Weights of a small mixture-of-experts language model, trained from scratch on English Wikipedia.
Experts: 256 experts in each of 14 layers, 64 squared ReLU neurons an expert, 4 picks a token, a softmax router.
Below are experts of layer 6 (counted from 0) of a mixture-of-experts language model. Rows are named router (the router's row for the expert) and show model dimensions 0-127. Each number is 500 + 40 x the weight over its row's rms, rounded and kept within 0 to 999. Numbers have three digits each.
After each expert's rows: "comes after" lists some tokens at least twice as common just before its tokens as in all text. This comes from a sample of Wikipedia text that the model never trained on. Tokens count by the router's weight.

# expert 96
router:488488500469532544499522540410468519454444512558516415514571497474502493453553415466586527473534418486557531499540510551507487527502562553447471452496489557550550490504515508485485543513441488510469566486460509500493533522523485504516501474419458442440519465459513405530545545570495438423547543565507465534529551434484484490507415549493486570513483506499525524509463452516509479472523
comes after: ".", "10", " the", "b", "tern", "n"

# expert 215
router:463521575579489486477481458455452527485560503508480514525500503519533463491553552489438529532446502484417556482551513476491466522504598445461504527510444572571426515459472511455513444540556517443464550489464473560442421497423530496545513470540494407521522498510459587511534520550472522517479548542527548466461534540472492473489509410440471536496507454505562467473512487538482491474476
comes after: " ", ")", "0", " —", "1", "3"

# expert 255
router:540555498504545481516521552409489523443447487451504506545557580523516500498465468516557433521534480499435478548520483456501515472485511576480496491533523447466515445455488531492473534551579499488507438427565529481430482587454499488516502405450424493447483488450451432550490553509484485565494539555531507481435446492481523502558519528549501526487498480591459568517525473519523490540501
comes after: "0", "2", "3", "1", "4", "5"

# expert 119
router:538508491495526510526486473537457547592476497545448479463463492430463460476430481455579494561539504505526549503416529456492493502450461424481468486496469550479475560604458554555568475495473405469507497565471412478534533512480522451507560515488520446516523499517465571510517459465489482432447521416533534470568525522539501524515490549525513546468509532459554570459523507501495524491489
comes after: " ", " (", " −", " $", " +", "10"

# expert 206
router:523509502501535544477495530541491455445440521473554555529533556488421429586499404446541517507497467527507540472472472459546449449467527526442545501533429476556568424481453572553476553538477529536559549517560465494523519579419544538530469490435450484487442482504448496499469536494446448497457546526533523540562507519513488440463481548491439494484515513552498516494510489536468463485487
comes after: " |", ",", ":", " the", "-", " of"

# expert 16
router:523446527489517441589477538471479478505505526493534549514513463526532513464498564563563452516535519417470432515536557452522482499517473444556544496458430534446506475518464522530526569496504479499441538458473457532548434471461527472577445408494531555492467601488488555485530500507523494526472541424444441500586426522496497564469463516508506470499452504532534450497496544503458460491456
comes after: " in", ",", "In", " In", " the", " January"

# expert 174
router:512500482571512512513461507522598467418446505530519474475490516568415491492481566435493544514526549549452509437460492498519570528457482523495481506427507454558495491518473506422512558527489486529467568554610448458518573503555525495419517490477467517441510476499496433578505474495478551476574530518526529518500459473498502509537522522455466422522477554455507541491472418557492508519485
comes after: ".", ",", " |", "-", "|", " and"

# expert 71
router:538521460489529512528481474469434553477456549472490436559485484543450513532489479469465414552548495430483437462525494478435467527463470529496463422520530561455495557437589512466496511498582524498566573525477541499506487428584444517486468492520467416452556507500464564533492591475476561571500497517532524515480506497487505556470474558495545532520497567479520532520522500521484437489543
comes after: " |", ")", ".", "\"", " Succeeded", ")."

# expert 102
router:561488451491527513472491475465546451432503489468486526453576473474458480489466500597537433543505519458446552459471476511534521496484601472563450474534493540436525505485477469547521453543523501539585563478503420538517492477515521463462508455483427464530532500554462471517461496530486524601456532495531487522526549379498494532459521453512501463518453524462562485550479527477559446515549
comes after: " the", " was", " a", " to", " and", " an"

# expert 87
router:598503476509471507483473465513444538492535522478480471557503541553494517564476490474500527511463442553533498419538478487490471461466500542493485468488543486384495515534509526553495528523581517527542529477492549441455457412526465483568487450488493499463556502553442573503447459460573492526543566520510519505547499535477448509442505517472505453563467482463484480628494484481494446482592
comes after: "\n\n", ".\n\n", " |\n", "\n", " |\n\n", " Born"

# expert 238
router:477483530502486465487543448485471540505566522469457429408422417514484540421576528577470468592539501554548453490559510450451500512515465515452550520460454535432461500474434505503449495546473493498480526455458485416476491490576491514550449497495504482478508476539480476518464426555528541457528481511507529523525558528512453475499449482490474460562528555541525552471497519522507517493597
comes after: ",", ".", " However", "ed", " wh", "s"

# expert 138
router:475454445552550542486474487540482468481479576481524425515464518539484519503478439486489493493404566534435526490525481457530494529493463546513506486541430410430523487428443510459521460508502474467529472527572508576524487544541489479520463482418464492516432475477509553487538465545476429537536541561534570545506514543535496527469528494528486483504544569522408565522560460580478487502480
comes after: " |", ",", " a", " —;", ":", "°"

# expert 48
router:521493529458515540502496437510474568456484525510537473552431529440446518470460520444566475509518499527518537525459544500390475522516479498447429542548546515461472513575527528529534467487430480463530470511459540486564509556556472519474559470527527473465429459472455556547505546479487480479482553512456512513561498495482550453574371533547517547456481555535487560491516528482548446532475
comes after: ".", " ", "–", "00", "10", "50"

# expert 55
router:414450471485535566469480521491425466429499451434449451511502516576537534530511480454513504515517514463558534482499522506521477587482503506487523493533526463518526487494459490514580492464508433498477565455467516519440467549489492502408519518456413563505469503449486419561590453453522599529480544537524506504504488509500514502520556461507561499523513536509512465541497511485467605448568
comes after: " O", "O", "-", " Pro", ".\n\n", " T"

# expert 122
router:458534492510516494441474508468535481469454491516523462524523543569514534527496563484495477447542500569466514426503489446518526561473462491517545530484454502590515542475452502487514486482581414468455561526565555482548533501521516502514512549471519500465542471469559449451434476561478475507528505517475518486492471418506468596562556515422479393471460448501491427538485566511449521563493
comes after: ",", " the", " |", " of", " in", " and"

# expert 186
router:470457443597431491517532554499527464515452478484509434473502530551578505509492556495527547497548553502395481496471511444511448425492526511539482514520472513529535471450577485438482504509502450514455478489547472496493493471536485522584523487502524444515550475474467454554418508507454447440459567524557446523544548536561510416506549528538483553463522542501440526451541476541513517471441
comes after: " B", " b", "b", "B", " L", "-b"

# expert 27
router:516542482472522537436472443562493498471468468520579462466515527516500446553508463466489504510481470445477442475438522453540534444447491487513515524493420449532566534453489558505483531542483482586566524550547462475507504446516467514437532517493497534577458482469559480489508505494516472493500537540488523501583544462494479578512455507406419454530499496545499582599457533503467557437516
comes after: " |", " the", " of", ":", "-", " by"

# expert 176
router:492460473471535480499497515405479488551511504490483526443488569535544473493466511448468540523557519529514531462542487456541432424464473530493574495560525431568471423482494526517580417464615514484489507450512524579437522527446528509547498506503501513540586468473494525553509477473467443473453528562499530432489560484545544508467515532513451483471505523540555565449478503552478460475509
comes after: " L", " l", "L", "l", " D", "-l"

# expert 31
router:540555489509456523536451547515486483452464461477479438497547549546568498494517472460437538486502405482529513522511472452559576469502526481481529519514527490512534488456492468506430556417492539505450534475509525445475490524572487514582522530444488473541603453463582479568524480484485476495501516545501531508536517507464597475466479492528508468483461437467538575551541469579539416461517
comes after: " St", " R", " st", "st", "|", " fl"

# expert 247
router:538549480542510508599491547467469498481497529484545479431448544465444530474514550538555550557460421431495533527546484536439522425505450482485439542484487480486503445495547523520510442509530470500450437480501556477457531441566493489462488552441581525475591476538479437521512571439507558523502533522491512508487518528556506454540411406533508519536504477506506515452542482493462543495486
comes after: "20", "19", "18", "17", "–", "16"

# expert 37
router:528494492497528445459481478527473530453486503497454528553559399490480543502468540452555477497435470439569545487546469514441517421542473541466528465520551483478473492524540460454474484558571526443454484493492545497483456454494431498564524467520535422449526531555563482466500485570607550449525532479520489547493480480474479450477559464488484484553523570420539434482535506483515465529528
comes after: ".\n\n", " |\n\n", "\n\n", ")", "s", " also"

# expert 108
router:529508485510544535472582477521440455431507460479507493530462550522519492530559551469515482463497540522511420453480521454566489517494542507461526580497529435554525504485512457412500575457525448545450497527534449545434559524411484515519449513466498541523511509463446515442559464463498492538535553517518588440478530514493453469528511458511440485501535507491450409490521455550571440509542
comes after: " T", " t", " H", "T", " Y", " f"

# expert 64
router:522540507539497514575444461538491509472500493475468502472456528515436485496495530509527491581532451559529446510478513505501538464444468531502497480447519469566479506483447468448530598533421437521596571535526481471551586486582501487433553559526509489452541485486464570544479492477471519529496465489551598511507496572462455476469454525503504505446520472424546550509479454474463448480540
comes after: ".", ",", " that", " where", " when", " and"

# expert 217
router:542451475585521492544455520509547496486459485459525525504561512472475535569442421492509509502485509509547501553501506464543550420492551530487556485523480496507540488454426465463515587553433551571556401491510470512500472439515535502540491468522502488528414520535453460513468550452466497537598466490481530491550567516441487589427512451472496513575483472518522470487490481493450465467509
comes after: " the", "==", " a", "-", " and", " to"

# expert 172
router:572547501478516530595527495547493411456471548514506551514497542518548538492575550549520420429463550493481429486403502420540543455477459529518487550519526492502523468485550544524478581444516526485495528424452487491540440535539481493442430481506545523477515484467466469541532473552482488459487479529474528519467542508527537465513522449517431516535494448549446530564462474532504449548459
comes after: ".", "′", "0", "6", "°", "1"

# expert 241
router:499399509591539542471495503498510529458484513474525536439515534468517577415416476520462505552483519532509507440473492527525477523505560531480525588517539474565518510592468541535499532504477527470521487578522576444512398461552478496509516494485538552560480489550494539526499468433528486547472543469493518499483433485459427469453560507416522472490445533536477518536522473476497452466454
comes after: " \"", " (", "\n\n", ".\n\n", "==", "-"

# expert 94
router:545559477494528558582448494491493561460489412509428439475409501489577499566439561471464474400432538542458504520439485447563495542513575448490489507512532488471503454526539532535506502514544478475547536564557516436474526508502524541483575516474452553478509483460479558534536494471471524512470532532536499469453537539439570510454511465471484465530463516516478515437483449513468491532517
comes after: " G", " R", " D", " V", " Z", " S"

# expert 152
router:560514455492536495500506493556535551440445481482567505517556539484447479605476505467509532490489522537512518560469462507547530506448548560445508477539562436443518564497446512508498425510488500459519524544606505499556468512473533543519452530413430471472460458451438533571526533460446455402497535492542563502506496506488525510492549500512422504440546505550534464504517495513465525471473
comes after: " ", ",", " and", " the", "-", " ("

# expert 236
router:528543433465580537493484540543456460423433560470516418540522537531525440512435501440447522495507490516509539425496438502573493573471475531470461457548490404596534502429463519496483510564524489495490491473558500471525510476492551508492475506399497489505488443447531428544559480521445492469504527518481547546461526524488557482433484543528506569480521513511482499456537471551500538505520
comes after: " |", " on", "1", "|", " in", "14"

# expert 133
router:446520547497480486491542423510489454503506478506521474462472513479500467519491486418543516546504548476474499527542559538509587474555548535472411491503587442472501507523499513530470528545478459464445530484437494482460521477476473489506550465575452508518531518571530580517466547543530591522454562575528461448459419500531459445500550551487461451475525440421563494485513456469498473462548
comes after: " It", " it", " he", " which", " He", " to"

# expert 136
router:519466466548482462497507522418472554506543528456517545405529523503464448490537491398518536424528473553525455452522491582481497446518493529527539468526520556521502522491474504534539477529569547455427460542499453553475465459471497537480588530581502484460470503492465525552553563508508449481470521535519436495551475471421535559534503406551523548493489453518518441540496458475473468503472
comes after: " the", " is", " was", " an", "),", ".S"

# expert 214
router:503480528478491538514512497458486539526480503439410544509509571502562455449458495489634463449452513516441463490533476527508450561546588484470447474532555547461532595561497504491507519549510546474464454492514519539458484458517535492516501452531471503492449485556518547543469506543545464563470499443466383469467519552462565497481488477524479461495492513476593535488513437462522505495476
comes after: " as", " is", " with", " was", " in", " of"

# expert 209
router:483525478490548521430455516488468434480520455487467483556389499484554438513521480535581506504531506506507523497464503524564465507495500504482559479523537552564466464496473543539513489553530587521421521633539425497483431478446542518478508527429510450444495494534584475485498466479492549584481454470552483482544465483484499548461434467547480481479538493509466483476528511510419447492485
comes after: " an", " An", " of", " Ph", "An", " a"

# expert 34
router:416465479537467521520450510506539448553482439457517452554508460521490505580584532454526469492537524543504475431543484493499507459555426496495382479500472477477535520520445501472502484530501430541544518505483557424500499550480408508548498473500491553492522486527544531524446490547516497592482470520463451527556532486452450552561491519550527536428525483561501471550442522539491489573470
comes after: " the", " his", " The", "'s", " a", "The"

# expert 11
router:520481499488497491506555560485452508450476475452580398483390542557491463504490549529543498547540520485539425506471483456497491464433571508490548520508531538469461513503515488560497584447472514476501538551555516497480527509524536550503499558478518492483506455559437456541511575450498532506526571580514453541509533481502542508429464492536444473453518475402485419432520468487484513536511
comes after: " K", " T", "K", "k", "ak", " Ch"

# expert 213
router:497447455483508462511450541518474481495516430534470461530450467533491522585531531449516504575505571482423485432432480487555452458458554537480544497489599543525450440544464474475457508475518485444522554501520520498470482533587535522468569573545476497472540486513480531519554535421462478581488513497488487427527527521512554464441479449546556445522491488479501569476488470565511522493540
comes after: " D", " d", "D", " C", " T", "d"

# expert 118
router:502520476491511490479500494436499536543602514427500435499490505471502499460541530476516546493542483530488513499490439515510438521491516478485467458526502560532495498558434519587542460432511557448467512461491479557471586521520535515539534493443493461494467482477532462553480554506502501541575440518436566514473566503456522573618474382544468489482522512534498459574500480495421468475484
comes after: " the", " a", " and", " an", " The", " of"

# expert 134
router:489488480528509439517454478536431541448566570419537479520511480555560461569499483490481465533544496537566530550445472481470559446493421522536527438500440569499515531499435565519534510452509443492441538541523433518424543531507529525480462560462516547491530485542517460460551423460485472509498515524499436465519536476484543491439556531540453554492511527433517511460513492426449476499523
comes after: " Al", " al", "al", " Med", "h", " Mal"

# expert 190
router:461477528482513493572551503490557545514547534545441570499514382576518467475555446523494472474480481546441452447488489476503492503581488501477462505454467563453494490530510524569520474501433582491503530505573486509474523445426520499512466547598492432510514495478508508532410458474497554479470498549523548534447473495479450550545447519509453504539530428444454540474495501504521567484475
comes after: ",", "s", ")", " well", "es", "),"

# expert 65
router:460496457560501558434495574488542407513468508447553474508552439524474498441513526477514535456557495554471484507476485498530562541432480475500465487514525481591515487459518451586498494508513459510477484472543573538529592548500470475490479488543510420453501494492538457458439478497518493536439522485492499505536597497509490531501551469477495535435492528579532458548482475508525441540622
comes after: " the", " a", " and", "'s", " The", "ian"

# expert 131
router:497544492559487501492513464499457583470536448532481492527532498560517463471448513562514444454464521495416554422518566596528448461544488558464492536526513559542524584509481507497563492505411489467491507487489525517482475424400531483538495543499459511540489505483529415523464449399525458494441492476482469567525499493482524603480523486540518548514511528544476464467538489509451466492494
comes after: "\n", " |\n", ")\n", ".\n", ";\n", "===\n\n"

# expert 169
router:455416475519506552472515586578441542503462479460523462574552535507569493545497538491514457488452488437523488522493540433500492434506519466479491559500448506461530484462483510458476469525469448550470524470562446450478528465495462523533526394453477464549572480459435437545459566500463520462486566525562535483476553518545477426498522479527473493533506582508425528524516500557509507487484
comes after: " B", " b", "b", "B", "ab", "ib"

# expert 161
router:493466498447442468477534424501502459528457508510455464515540497461460521468499506537570490437461476443460542461537500561474491543524445536610468560519544489506531532516582544494496476489444558484539560463565471537492449454457518477505459489608455529566488498514558472534528415457472474443529420547465527527518524504475461522489491478478522464503509533550549431532519481468489592459516
comes after: "\n", ")\n", ";\n", "-", " Coordinates", " Order"

# expert 193
router:536418481500526521507472547555435522506530481445489438422512544550544547469445466444613549518494547510500434532515455488495461501462508488498552534525503471565502487558479561517471528466543491475422495524527514474511411465532488508490463479460590488580498467529473597566565503476510502538469538549521535502453429468464505513454554452512575523467470468467520475497500474525450461525488
comes after: " N", " U", " (", "N", ",", " E"

# expert 107
router:553425516506480401497457546523493454497508490486475549473533555506507452509484468496464460569526529480499536429538472503498525503505480534502548494496475482519487431474441448577561462496449431506482439460576535488519558535487511541564466526462474478570469494519531472510513409512463538463466571473457549485603509541529533536468499509551582487570443416539560526495521485490480449482463
comes after: " in", " In", " ", " re", "In", " Re"

# expert 28
router:518517499491533527507565506480529442462430543518470456450508532532516455512452490454465503514509519546508532469509486531531504454522573481549566510530468426501532432482580401469518496435441475445490489487490548458421491479502507501587505420477481459583520500452461538566532479547470544510508496504566563500478554544482513471544509491422524412540488464550467513518471515557572463536454
comes after: " W", " w", " Br", " St", "W", " Le"

# expert 183
router:519482453518493501519534537564462501476453536402475519492498522525518465450600431489527570427514534517535571565476463505433523473491540526546481437494421508507546459465563523464470511501519472544553474504524462496478481529524526509456504497442489445493511453461518427551520567494440489405483452536536525484435532582511491486542487498501542545518518486479576512497490590556497534434455
comes after: "20", "av", ".", "w", " New", "b"

# expert 56
router:522479442454511450433581518470489513591510478478460438536553526504482506515491545483507478550525572536434430476477465403487492532458512523460558526552584481563506445485484540547606466478543416502472546517508515479448481463489530520451497558525455549492482509537458526451549495503479534588487542523538549526515523509456475568495527488517529461542532530460473489471453425461473482457498
comes after: " A", " O", " P", " I", "A", "O"

# expert 171
router:530531482507511526479474549505591534455439508478554474526535542518507486528492423506548435488480509526506434540464537568524501480509441395458425491519505474406528474478555503455504577540451553568518443555497436473536418494497507507486498502482481506480507523524477537471418570422504536481486473430455533492554547423447504561501425483518517556469518534496522552534512516528528495493484
comes after: " the", " a", " and", " of", "'s", " his"

# expert 229
router:432489479511570552480490491501485562507447523497437565526511562471529520454539432453531500563435561485495451476491487499435490505492455554473495512545502478557530517485522511502461528481473534570561472540420545429554447535591488528441437485481583502541484463501452481505521442474537472521501569538514428510451432458477431468515506521513567490430525552537456485468467501505487477565495
comes after: "E", "A", "I", "C", "R", "L"

# expert 230
router:551569504504516532573520489528494532530474491511456530501439484446499573525449511492569553519510512457435517522495589458504488426484455444469518551484462498442514490516424512501558575481477466476520410461458490475527528544530500482458460549483493477506476500486462492508539552540499459419508473438457559457523540533623543576598454453458528546535497450498497447488486485517518525498519
comes after: " ", " (", ".", ",", " $", ":"

# expert 121
router:564560494465547558524503516521509558432498481521547444396482532447515449587569449423502442493465472459482490554428459482493461529488576456503442479519519573545554487434514490437444508472509466446476459504524497483471456478498532509450526474445443537517465525463444552545523555462488589517494490506523506499505524530523557564455478528505502462530526477430539528490507488479487554529560
comes after: " V", " v", "v", " R", " F", " I"

# expert 142
router:521498462507488533456471543552520434439533472478471492534491532500554443532477521469576519521529601519527551447467484515511448471504546539487536503513453492479531499465406493470504539511461523558465430543520440517476454594530539505454412535459495474564523505465425498511545460534497502462429532427484523516488596470515546485498478499470385475450540536557533503535517499510469542537540
comes after: " h", " m", ",", " H", " (", " M"

# expert 92
router:525531480478518523432492471527464451562555450452493529551512538513521520538425531425453463477515494459459507415532498486552440557479550481497461445510619503403552472504545493497519475476417525489534485522531482570515530488482565533480534493442507487548421510471539467466495552451493533553463500429508514487593533543577518442472514484509477528522447494505504548483533445537543469506473
comes after: " c", " ", " p", " d", " f", " re"

# expert 252
router:443427561510493495525508442488512534568550521491482539500508426559464537530534526525513497464484417516452513491532490502467474506618484513503503573454437582410508584500557528500490590450444556491482468506507432475530521458456518496539501463553530459465459513495511527426420460502505527493460495500484498543468492473477478529592463513473464546563517454437525570479522492506531510490467
comes after: ",", "s", "ing", "es", "ation", " well"

# expert 10
router:444506516453373428532518524537513460516498517490461553522481389564531491512438488551507467429497549553542542522529504557479565536521519468474458611497499480476505492509479465471560461517570519501506514478433512526454515437483498494435524493466463544486438537557449571443535484526487524482474523526418460503525534430509446484591532492539502514546491521439464508522523519491474487518513
comes after: ".", "ed", ".\n\n", "ing", "ated", " out"

# expert 254
router:493546503411514428426478500466493442517435506496505490535517532432533530448535581454515529469545574516541526501540499436470466514554491557554534504455466458416532460476562469535537498465517467580507468516542477441437559510553498515529486514512502442485497494465483437575533468543459467475445556506515470419460532563505462547495558565542538532475513559516520440518492465506477533470514
comes after: "h", "he", "w", "u", "ou", "ro"

# expert 248
router:557486474508520530532476541537469568476466520539439568479428513481401525527418553471502525548485525514475515519480505544456475470524475469494530462500533495447451521528472507564528411438442491471568519489473533424560537500493520504465505550467470509490511475509500547525509423452485493441505515439412509477569536537524544455595425505563540522468493496486560554484505493495595470536508
comes after: " ", "–", "\n", " (", "/", ")\n"

# expert 135
router:569481469487566537487468523512436501489429509489472476477499527406545517565523456503474495555482489515439553438514469478556412433500558562448468476528442525502559482433494564474548543522564446473513493523613488516464561512424563506512499536433463502443515477494517489497491494516495484479473504505490478497488520514555515467530564497559454529507519508535525533397539444556492432529525
comes after: " ", " (", " Y", "20", "18", "ing"

# expert 100
router:521555474490454505477520443486485503508521483491488433576548435493465505458463489480581488453475520432441538533444491452488559445467472500580457509513452458531536478627577530441483466463423547486519561456485472563505462466503514476530470439559456508561569505545554542541510472443511475472513510538508566498478501498478506580549482440455552461527495486457557491478529506487493497481535
comes after: "\n", ")\n", ";\n", " information", " mi", ".\n"

# expert 125
router:535473507571481514584559566496451444447540547560461531513423531422435512453526493577495535553443494444511550532510517499475530442561453430503514537491475447482498488492529540548456471545467449490458458475505563511477518440539488492545447502470601579472523479498512441470542555568496516513496500499530512537484501503487512466498407472524532510510499407540535529448519465458478527486471
comes after: "19", "20", "18", "–", "17", "16"

# expert 205
router:552449501529551514507495515549599420412469502414547489525555523427469458505483465447542481540463545523523500383520469485465483547439481523492440562537543403479558471479519571555553525527541533509397523458486524500524459532521533514464464466481475574490542474502446472502481475532503453513530446513471487488531488461492518455529516465492573513518541490479514535518529476462447524501532
comes after: "-", " |", ":", "0", " MPC", " UTC"

# expert 147
router:502459477536517545468517567493481476511492537464477511458526502525545435529457474491568548552463498506434540530463448579496510545470563449484444501506516479401567480561418497527452448447488503529527465550523464570549529509477513467467489488506451483519516462478533443538547589411482533615511560484547559485509463486517518475472574458454534477523517450556503472509512495495473466501562
comes after: " |", " and", " the", "-", " a", " to"

# expert 98
router:521536475474551524472563525552486482414527518549512548550503531434490439508488500567491530511540521533565449488460490520473478543469483516463516459502425519564516515470536527470579617503550447529539548568421494437440506496435515526480432436475477457493485497511510424418529492457472474447532465490528459501486530555480438481471577521515499525477516505483506537518542504488468587442523
comes after: "ar", "am", "i", "al", "il", "a"

# expert 103
router:523495533576502512476475502552548448476477440493530550450519522477484506543456478574515528496535467447477498490506516456495520416500537487476557600456458446571519469573483523549504585485515521552514455569546440541541422458532493514469495479487570485487469518557477543520458556453494477493496465467511502499544419388487543519473439523385504473501478532506481475492477572474477510492486
comes after: " the", ",", " of", ".", ":", " and"

# expert 246
router:558536509515533536469476472552517469547464456500408438498520533540474469558441479538467483545529539530472510475497512524495472482505471405465520469476490436570502480521511555535478594457589516535475496574545443562493534474460528526482511527451508572535467522539466532478477516471469432535498464472427541435510519459501554586443505456407463500522476531455511477471489567484499569465513
comes after: ":", " |", " of", "-", ",", " de"

# expert 204
router:482472475466562512496500525510472471547542444456467484504509535517509510548537415587568469539484545470446518389499467557480496417514481460510429499508512481528545439499562549545485472467488508486554449581524513499460469531524508546511470494464582513488429468507446477556507440513504501574493535483503536474459457463490453463473468559397525510501522499399491466534511456547494499574511
comes after: " |", " (", "==", " A", "E", " P"

# expert 124
router:592552472440567536500464542531451438550468482482512465525570542464513544552491455546496447472495498507465454495480500497539485548484457549449467507532462504545513432469526532489545564535476522462504447464479508388517438503533450465508450406455450497562465522481525479534517487523517587515462529518476534516434535487541543466462483568517445513565525436482554532548433475508461533477518
comes after: "1", "2", "3", "0", "4", "5"

# expert 105
router:563482492444521477468458452419539578509485482447566537467569455500537530485540458464450505509490539519494455552561472557455570509464483447499402485514532519538476531499473497520540507513559487478531515480481489466391521444609526522486498525541564447540453500455485519535462579493471488497445511492468541543456530532444553550574501510514490544445533455517478532490519480508473455558454
comes after: " of", " to", " with", " and", " in", " for"

# expert 91
router:530461524513490413489533551509434473510494508515524479533494541547463510483555507472516482536550541461532510464519471498541469544472498418520569561522464483523506485424446459553544472523452467453439566492523555510532449536427490526493489541468507556574465493475594448441542486568477449463502505441467518541577470516499430472459484521528487472560476457464598543471538546488478464466441
comes after: " in", " In", "In", " ad", " Ad", " att"

# expert 143
router:515505464553534506472486537572530453462475436526492552488555506529538534495511559531592525528478550443445517448542469544488478466492502563485552468512432456520528488509431486523473532511446545503550552524523449508515443498512515503532484554471535516583491491489488584522544559486444431441545470497499481427496468485500550439455456573441517452454487591542490486442490482527439535427491
comes after: "-", " \"", " the", " (", ":", "a"

# expert 86
router:539488468516504430463578505564501516440538544468522505522418517488510437430509501475455484476473444468487486509462510431479447453519473479456567509460564508533516531535469493549476435519523457559532606482503575422516556530505532519455401507469447497490525496514538484545494501547518568442525482527512529522454545522477493579578554490529446411497528515499492546470500476511499505439448
comes after: ",", ".", "–", ".\n\n", "19", " wh"

# expert 188
router:527485507546510466540607470469514598541533461455521525516448539536458488496455549526530513474549454517530535603532490444494543461476523478476481496507549472470447524564413545554496436523509482474477495493473445503506468467430433475578539503503428470434464471451465602540518477539471483458537497506505508399517506527491581505596513520490524507482508548482525491473506508490467534474533
comes after: " the", " of", " with", " a", " and", " number"

# expert 70
router:548455511410491538507447451548501586450465490471460542447551507509496469471456423520527510564546455541558550507515496499572487536444563474443542504493469437537533465474469510534538493431494543523457545551510511453496461441457470523532464508469497482561594485479486470542499571477466458534506559532488507456568533498534512433461463427428457527491541472500489532459534518550463463552493
comes after: " |", "|", "-", " the", ":", " L"

# expert 67
router:516540471476446470460455463545462438560497440447564427544501489559548534533476520552508545497432501524523526489456480449539448495519509490483546555548485612498548427526505586523510524528499452493486549506533458526464559518475469543423508564470452526489497466404453456498489538558490451526551550495518462502486503485522566554539476461502533521564516558485480502431460471468562491509532
comes after: " S", " P", " p", " s", "S", "P"

# expert 117
router:528500506521545486455541553549504526434524465581436476487459435548491446489454560543463458509491443568491486484428483466444487424474535557520512507528543491517469488570506558515485464508444480474543536502569513487521460548467463506516445483549588434507444493486427421553536459543522472503469539511530518493461485549525435467489475513526478561490557452444586526456540520510526522529439
comes after: ",", " Ch", " N", " ch", " n", " Alex"

# expert 15
router:523549507499434449476439534595428515475454463492456536511524509464465481509458552519490539544472480507557532512547472475419553484549501558494542528494518625486485588572599551463496481467530533475473468462433509487496418478418450514502560503533472495468475512471556483502524478460564536446548500497533538552486535509497508523451526448458490431565479528454532484526519496494477466494478
comes after: ".\n\n", "\n", " |\n", "\n\n", " |\n\n", ")\n"

# expert 62
router:512465492490495494449501521523528504463530428457523483480547499466509501512483496475528491554542532529514526444409483468538527585460575452492536498455447455562521522529451505542568488442556411533489521566589446555491517494573541473452496485485539502488458499556539490479454556461478508473484512536498478516544449437493499538464569445406515422499500541534444424533516472500495493508593
comes after: ",", " the", " of", " in", ":", "-"

# expert 132
router:519561444565528542480511414547488451517480494536504598548415483435545551504457545481513563481433545471440487435515565494492533457475482454495486508524543496463512493540470514507477484487453452488522415471483478492546547532545524505473461534499540467487482484496466517539536526534504450423545526370507559460480516525595539549565458443527444479488511478476438478523493457511527498515496
comes after: " ", ".", " (", "–", ":", "-"

# expert 85
router:552545446538507478484513492479501406530587498460518456522495480525470518513528487474501424501437537461562536579544506499501463436455453527496442507508451473431500536542459499440452470530502501589460590573464466521507494459462458522533520464513464470505543466473538560550568508486526607435518479465521475528567482497529492488521519500529527576512550471480403528485521505457548490459476
comes after: " ", " |\n", ")", "0", "%", " JPL"